Weights of a small mixture-of-experts language model, trained from scratch on English Wikipedia.
Training: a variant of SOAP for the experts, 4180 steps.
Below are experts of layer 6 (counted from 0) of a mixture-of-experts language model. Rows are named router (the router's row for the expert), gate (a neuron's input weights, with its number), up (a neuron's input weights, with its number), down (a neuron's output weights, with its number) and show model dimensions 144-191. Each number is 200 + 40 x the weight over its row's rms, rounded and kept within 0 to 999.
After each expert's rows: "mostly gets" lists some tokens that are sent to it at least half of the time. This comes from a sample of Wikipedia text that the model never trained on.

# expert 17
router,257,256,226,136,204,147,244,144,193,220,148,276,172,176,188,151,174,246,140,204,142,242,232,197,162,175,280,213,179,144,159,269,265,197,185,202,129,194,182,236,247,142,197,148,195,225,237,256
gate0,250,150,243,175,202,183,209,209,284,240,238,218,154,208,181,268,175,218,162,256,209,172,179,220,245,247,211,130,202,262,185,179,153,201,230,168,192,195,175,161,224,214,153,179,181,182,135,187
up0,223,165,267,179,213,185,229,190,240,168,261,167,179,188,159,221,237,237,222,206,153,218,202,134,154,82,156,198,158,218,157,188,181,153,187,181,148,148,173,267,225,196,218,249,193,215,124,256
down0,211,131,282,198,202,165,128,284,257,232,197,247,171,205,176,192,199,182,190,197,188,114,131,215,199,188,300,165,233,167,253,196,128,125,252,256,167,232,99,208,219,181,118,232,266,203,210,219
mostly gets: " Sh", " K", " H", " Br", " Z", " Sch"

# expert 21
router,180,229,203,190,200,198,228,177,194,197,205,195,259,209,198,257,270,228,148,138,206,196,265,198,250,160,210,263,249,200,269,226,196,232,211,150,171,200,237,168,244,192,174,201,218,187,197,272
gate0,237,127,261,218,243,209,258,211,201,201,202,180,212,158,217,163,188,250,189,141,229,184,253,242,176,200,269,169,139,216,133,212,170,250,148,126,176,147,169,215,142,189,126,203,144,236,218,236
up0,142,156,274,123,232,211,161,223,243,228,136,236,164,205,175,259,167,232,239,176,192,184,160,252,210,246,151,220,241,175,220,177,135,230,229,200,249,166,170,235,201,184,190,204,195,231,181,193
down0,212,269,213,279,220,179,204,196,237,196,166,226,149,237,216,190,248,164,228,193,212,189,245,271,221,236,266,279,207,191,225,223,205,334,224,170,151,162,220,186,195,241,215,192,168,222,182,244
mostly gets: " which", " where", " when", " because", " However", " although"

# expert 24
router,158,141,199,199,226,259,217,219,219,209,263,231,189,151,222,112,163,129,263,170,261,292,236,176,225,221,167,147,158,182,238,232,154,244,200,221,228,262,177,258,162,251,197,189,223,167,169,220
gate0,167,106,205,224,248,281,189,206,222,205,190,185,125,116,156,206,170,190,150,261,196,160,136,139,231,197,160,193,228,243,189,210,249,176,230,244,258,249,271,243,209,217,165,225,298,218,306,215
up0,238,185,229,151,190,190,142,260,182,180,203,180,232,317,211,238,231,213,184,133,132,175,269,187,194,185,179,144,229,160,212,257,174,140,224,169,186,239,248,186,212,188,237,170,143,234,218,107
down0,116,177,223,165,185,170,173,201,186,205,219,223,157,249,194,179,224,229,243,171,150,205,197,269,221,220,209,208,200,181,257,180,248,246,213,159,189,187,197,249,245,228,126,190,307,191,147,281
mostly gets: " the", "The", " The", " ad", " —;", "the"

# expert 9
router,210,160,243,244,147,131,184,190,167,186,175,201,216,166,272,192,200,238,234,205,241,288,238,161,149,217,156,199,170,206,188,251,208,147,251,263,174,222,242,144,100,160,199,195,204,224,211,139
gate0,213,102,179,237,239,145,207,187,236,228,215,213,190,215,250,168,149,131,156,199,154,239,145,223,143,189,248,178,245,216,230,216,234,182,172,223,253,217,193,225,184,182,205,121,240,227,220,219
up0,154,223,228,166,75,177,200,162,274,212,220,233,230,158,142,282,214,187,166,188,227,133,245,248,232,202,165,153,154,176,184,188,194,235,180,222,234,241,245,208,208,232,135,250,156,182,246,234
down0,140,203,275,263,116,225,216,158,189,256,245,222,254,182,183,147,185,200,259,181,199,211,231,221,195,209,177,283,181,175,207,199,198,195,127,237,192,195,286,181,161,191,210,224,233,246,184,188
mostly gets: " with", " against", " by", " without", " for", " With"

# expert 19
router,159,220,208,169,239,197,115,204,256,268,242,137,224,160,204,152,186,162,141,202,148,208,227,189,264,176,189,234,126,181,270,220,212,216,139,216,183,194,285,154,195,177,190,198,141,241,212,195
gate0,264,247,182,216,251,198,224,173,211,219,254,157,149,180,200,147,176,235,203,242,246,210,146,130,231,216,224,235,182,190,207,154,180,193,174,214,167,138,167,235,201,185,238,216,155,158,252,206
up0,261,191,274,110,139,203,193,219,251,206,175,173,186,223,216,197,203,241,153,185,161,292,219,227,188,199,221,234,191,162,219,136,144,178,256,157,289,262,193,160,166,167,195,175,191,235,130,223
down0,260,124,201,211,177,198,213,203,198,205,278,210,198,122,151,194,226,306,154,211,192,236,238,202,307,253,240,224,155,203,200,206,305,256,173,175,147,145,175,198,194,196,205,258,245,270,171,238
mostly gets: " Marc", " Ros", " Ell", " Rod", " Luc", " Pet"

# expert 29
router,216,173,176,231,224,135,216,226,249,146,286,202,210,217,238,180,263,179,211,152,216,156,205,282,289,212,178,233,175,240,218,202,296,210,191,184,198,166,223,176,253,167,190,167,259,145,217,209
gate0,252,249,184,93,187,131,208,182,203,179,163,199,192,184,170,146,133,149,210,167,254,156,161,196,226,193,94,240,250,231,214,196,159,229,220,237,277,187,224,187,254,201,224,268,155,200,128,235
up0,180,203,198,202,239,187,191,198,224,241,213,215,191,219,193,209,173,222,214,283,179,192,142,170,205,206,218,248,314,140,218,181,313,277,197,188,229,204,160,154,236,184,232,158,174,213,221,139
down0,234,181,175,208,194,170,218,211,181,216,230,159,221,193,140,222,197,267,221,245,238,149,177,213,198,196,221,158,210,234,169,273,264,172,205,226,256,216,184,236,127,235,196,215,295,152,172,191
mostly gets: "See", " vocals", " writ", "Sing", " concern", " view"

# expert 6
router,247,278,211,184,163,209,205,226,213,215,164,102,223,183,177,213,211,183,169,187,174,188,214,246,242,206,126,199,239,84,256,258,263,175,231,188,235,230,155,206,251,209,235,196,195,169,172,235
gate0,165,202,270,231,194,185,119,181,143,125,222,231,245,144,148,185,200,280,203,243,212,298,92,183,209,226,221,182,172,295,162,158,154,174,244,209,223,199,219,213,224,253,235,193,212,174,200,225
up0,239,137,213,256,242,212,182,221,192,157,207,192,242,253,148,214,313,212,225,202,167,268,187,181,169,199,224,164,152,204,225,178,147,152,202,152,214,193,222,178,196,242,233,245,107,178,312,165
down0,216,139,149,272,167,235,213,294,158,169,184,157,188,186,274,182,230,206,190,234,194,167,209,133,198,295,232,201,270,218,175,207,158,180,204,157,213,206,199,160,192,146,234,165,165,281,132,167
mostly gets: " William", " Robert", " David", " Thomas", " George", " James"

# expert 10
router,218,197,193,168,219,283,180,167,214,171,263,215,158,240,235,186,262,258,174,188,199,183,177,260,208,337,169,171,169,194,220,149,270,263,234,211,229,252,141,171,180,263,133,202,209,134,207,170
gate0,160,223,224,145,171,313,268,200,173,222,222,184,282,191,145,198,150,158,198,192,234,203,234,231,223,133,192,228,272,255,246,224,220,221,137,229,159,206,160,181,174,207,195,200,200,201,203,208
up0,159,190,151,195,232,187,223,213,231,295,245,219,232,159,217,234,133,219,237,171,165,250,221,260,204,192,220,244,163,130,147,214,141,215,216,163,210,198,220,189,192,244,205,229,169,184,197,206
down0,259,270,276,262,163,177,215,267,183,231,153,193,232,156,244,210,238,169,271,158,242,201,229,226,156,206,185,182,100,231,202,205,216,162,184,243,129,175,213,204,160,216,190,204,195,235,223,140
mostly gets: " under", " during", " sh", " On", " until", " before"

# expert 18
router,199,239,212,123,187,217,202,208,184,232,190,235,182,201,191,249,254,254,164,159,187,164,170,240,165,185,173,194,212,213,137,222,203,276,222,224,184,215,224,240,179,141,158,192,186,155,285,208
gate0,198,137,164,231,218,175,224,234,250,176,230,117,227,149,175,163,186,226,200,213,155,239,164,196,212,246,221,105,193,120,167,204,193,174,170,172,212,151,234,234,281,218,260,135,191,178,182,152
up0,233,174,196,224,267,155,240,152,205,113,236,193,230,209,204,234,187,194,168,177,210,177,227,189,186,222,179,251,179,148,187,168,246,171,196,175,201,162,199,194,134,227,145,247,240,191,191,194
down0,186,187,177,221,192,205,177,171,201,220,195,203,166,145,148,219,168,142,174,142,203,168,293,213,102,188,112,193,124,216,251,277,198,261,247,206,217,189,181,163,184,208,268,209,218,262,172,204
mostly gets: " f", " b", " st", " sp", " g", " c"

# expert 20
router,177,186,205,269,232,148,132,208,273,221,156,207,194,132,194,219,207,216,298,164,190,158,196,199,172,123,156,137,137,225,199,181,184,172,188,160,213,233,196,279,226,194,171,254,209,198,236,227
gate0,167,295,156,255,137,221,161,191,188,193,209,181,283,200,178,187,195,167,186,181,214,226,246,170,235,232,192,200,137,182,243,166,199,273,197,207,187,212,173,219,204,167,221,220,167,233,208,270
up0,153,231,220,185,188,190,87,185,215,262,266,268,261,188,169,180,190,317,223,235,257,194,201,174,112,219,192,202,119,198,143,197,215,149,182,186,195,162,137,201,103,195,190,121,215,186,204,249
down0,201,175,222,256,183,183,166,172,235,205,266,149,223,187,190,215,188,223,206,222,240,233,213,135,207,225,133,158,274,243,132,248,258,225,212,191,204,253,205,270,142,125,186,241,253,177,183,187
mostly gets: " be", " had", " was", " has", " is", " been"

# expert 22
router,196,185,240,246,149,174,228,100,220,136,194,170,245,230,204,193,183,185,263,245,200,189,248,240,235,173,231,216,208,181,178,192,191,197,229,178,158,156,167,176,265,244,190,174,179,145,262,146
gate0,197,192,226,220,188,204,178,168,258,196,213,139,164,259,161,175,193,176,238,295,161,261,194,241,171,248,201,171,177,272,137,231,123,257,126,216,166,258,231,280,148,246,163,199,214,244,174,132
up0,239,232,164,185,160,218,218,145,194,250,181,192,185,179,148,146,158,178,199,202,183,205,151,189,258,213,181,206,229,223,182,170,119,224,210,246,214,222,212,219,223,236,185,191,224,205,119,150
down0,168,163,217,191,205,188,213,171,174,189,187,291,246,236,143,188,188,240,297,215,236,189,155,160,177,231,216,224,176,207,196,224,204,230,212,254,215,199,253,135,156,221,234,248,225,170,229,237
mostly gets: " fire", " training", " space", " role", " food", " security"

# expert 11
router,215,125,174,147,218,202,202,207,276,193,251,230,193,182,258,237,245,241,238,212,205,207,192,233,207,225,188,235,196,276,222,216,218,179,208,155,251,233,208,213,240,158,233,186,124,240,183,187
gate0,198,248,176,227,248,243,252,168,268,116,249,187,161,153,154,244,206,255,226,283,160,185,230,149,237,207,199,211,208,179,256,186,183,250,198,200,218,161,269,205,183,188,243,227,167,236,177,144
up0,191,184,167,185,205,211,215,200,155,175,224,164,217,167,164,229,216,262,229,187,167,215,151,244,150,208,253,131,259,260,258,239,158,243,233,248,181,156,147,312,213,228,163,226,135,166,235,168
down0,199,177,188,235,194,201,198,205,209,237,167,232,252,176,216,227,255,242,214,182,265,229,192,141,196,236,208,233,273,245,242,245,129,213,156,210,214,227,159,239,149,206,177,122,183,107,182,266
mostly gets: " that", "″N", " these", " which", " This", " this"

# expert 28
router,290,251,192,239,150,228,196,214,189,195,177,186,197,225,181,219,202,239,169,282,80,180,249,217,220,114,281,264,266,126,207,159,272,170,165,191,200,204,157,156,238,185,203,167,154,231,234,154
gate0,178,197,267,116,207,159,181,176,272,150,184,268,206,101,240,265,238,182,270,158,191,175,159,180,239,233,185,181,194,244,258,237,185,153,250,151,172,293,233,144,197,187,240,179,175,262,158,188
up0,202,210,149,120,196,144,192,177,254,232,238,205,208,135,198,150,224,207,203,248,225,215,229,224,160,240,212,84,153,203,235,215,217,206,191,98,261,122,115,220,139,116,259,146,180,193,237,145
down0,193,222,244,188,234,227,192,262,211,171,227,171,310,277,152,251,252,174,159,253,183,233,185,162,180,154,228,241,159,178,197,164,234,207,216,210,148,198,199,190,222,226,176,281,225,104,229,219
mostly gets: "″W", "°W", " Racing", " Street", "°E", "″E"

# expert 7
router,146,250,224,261,238,206,192,111,191,193,206,292,211,229,139,244,154,151,211,163,245,262,159,215,183,162,247,192,233,235,161,215,244,249,202,260,179,243,210,230,128,172,192,264,158,149,173,216
gate0,148,135,195,153,227,262,223,180,147,226,205,168,304,167,127,171,198,272,267,167,181,165,211,266,139,186,226,271,202,185,182,236,161,243,221,132,163,207,173,225,280,229,127,146,172,237,176,179
up0,213,188,227,281,224,141,196,233,176,191,172,202,177,294,125,216,110,193,224,180,116,170,145,210,172,159,174,149,198,184,213,235,174,190,183,338,232,214,214,218,233,171,239,227,199,227,182,144
down0,214,172,172,251,214,223,187,172,260,211,179,263,209,225,162,170,149,220,282,234,137,206,278,228,248,130,145,221,213,256,156,261,288,146,240,289,200,193,243,204,179,271,215,191,209,200,235,287
mostly gets: " and", " or", " &", " l", " cl", " we"

# expert 23
router,185,207,138,209,182,190,108,203,144,176,234,285,225,125,197,219,205,252,271,216,208,221,231,98,239,174,175,170,161,187,207,240,189,195,187,199,173,174,156,126,164,248,230,163,179,188,165,262
gate0,206,188,210,191,213,241,186,175,200,219,213,247,218,198,120,145,243,215,209,205,225,207,166,235,210,202,147,193,212,250,195,263,139,173,324,256,236,166,245,206,201,261,130,274,270,254,204,190
up0,219,199,180,237,163,223,177,261,246,167,214,204,174,169,264,199,199,176,212,194,191,164,275,209,176,191,187,193,192,242,188,101,152,220,163,94,180,175,193,199,137,179,208,247,169,220,166,224
down0,180,190,217,240,234,171,282,191,228,145,181,186,154,157,196,223,214,195,153,175,130,179,193,165,125,166,187,214,228,134,182,179,117,254,191,191,171,209,273,229,193,240,197,180,204,184,189,182
mostly gets: "',", " →", "=", ":", "):", " titled"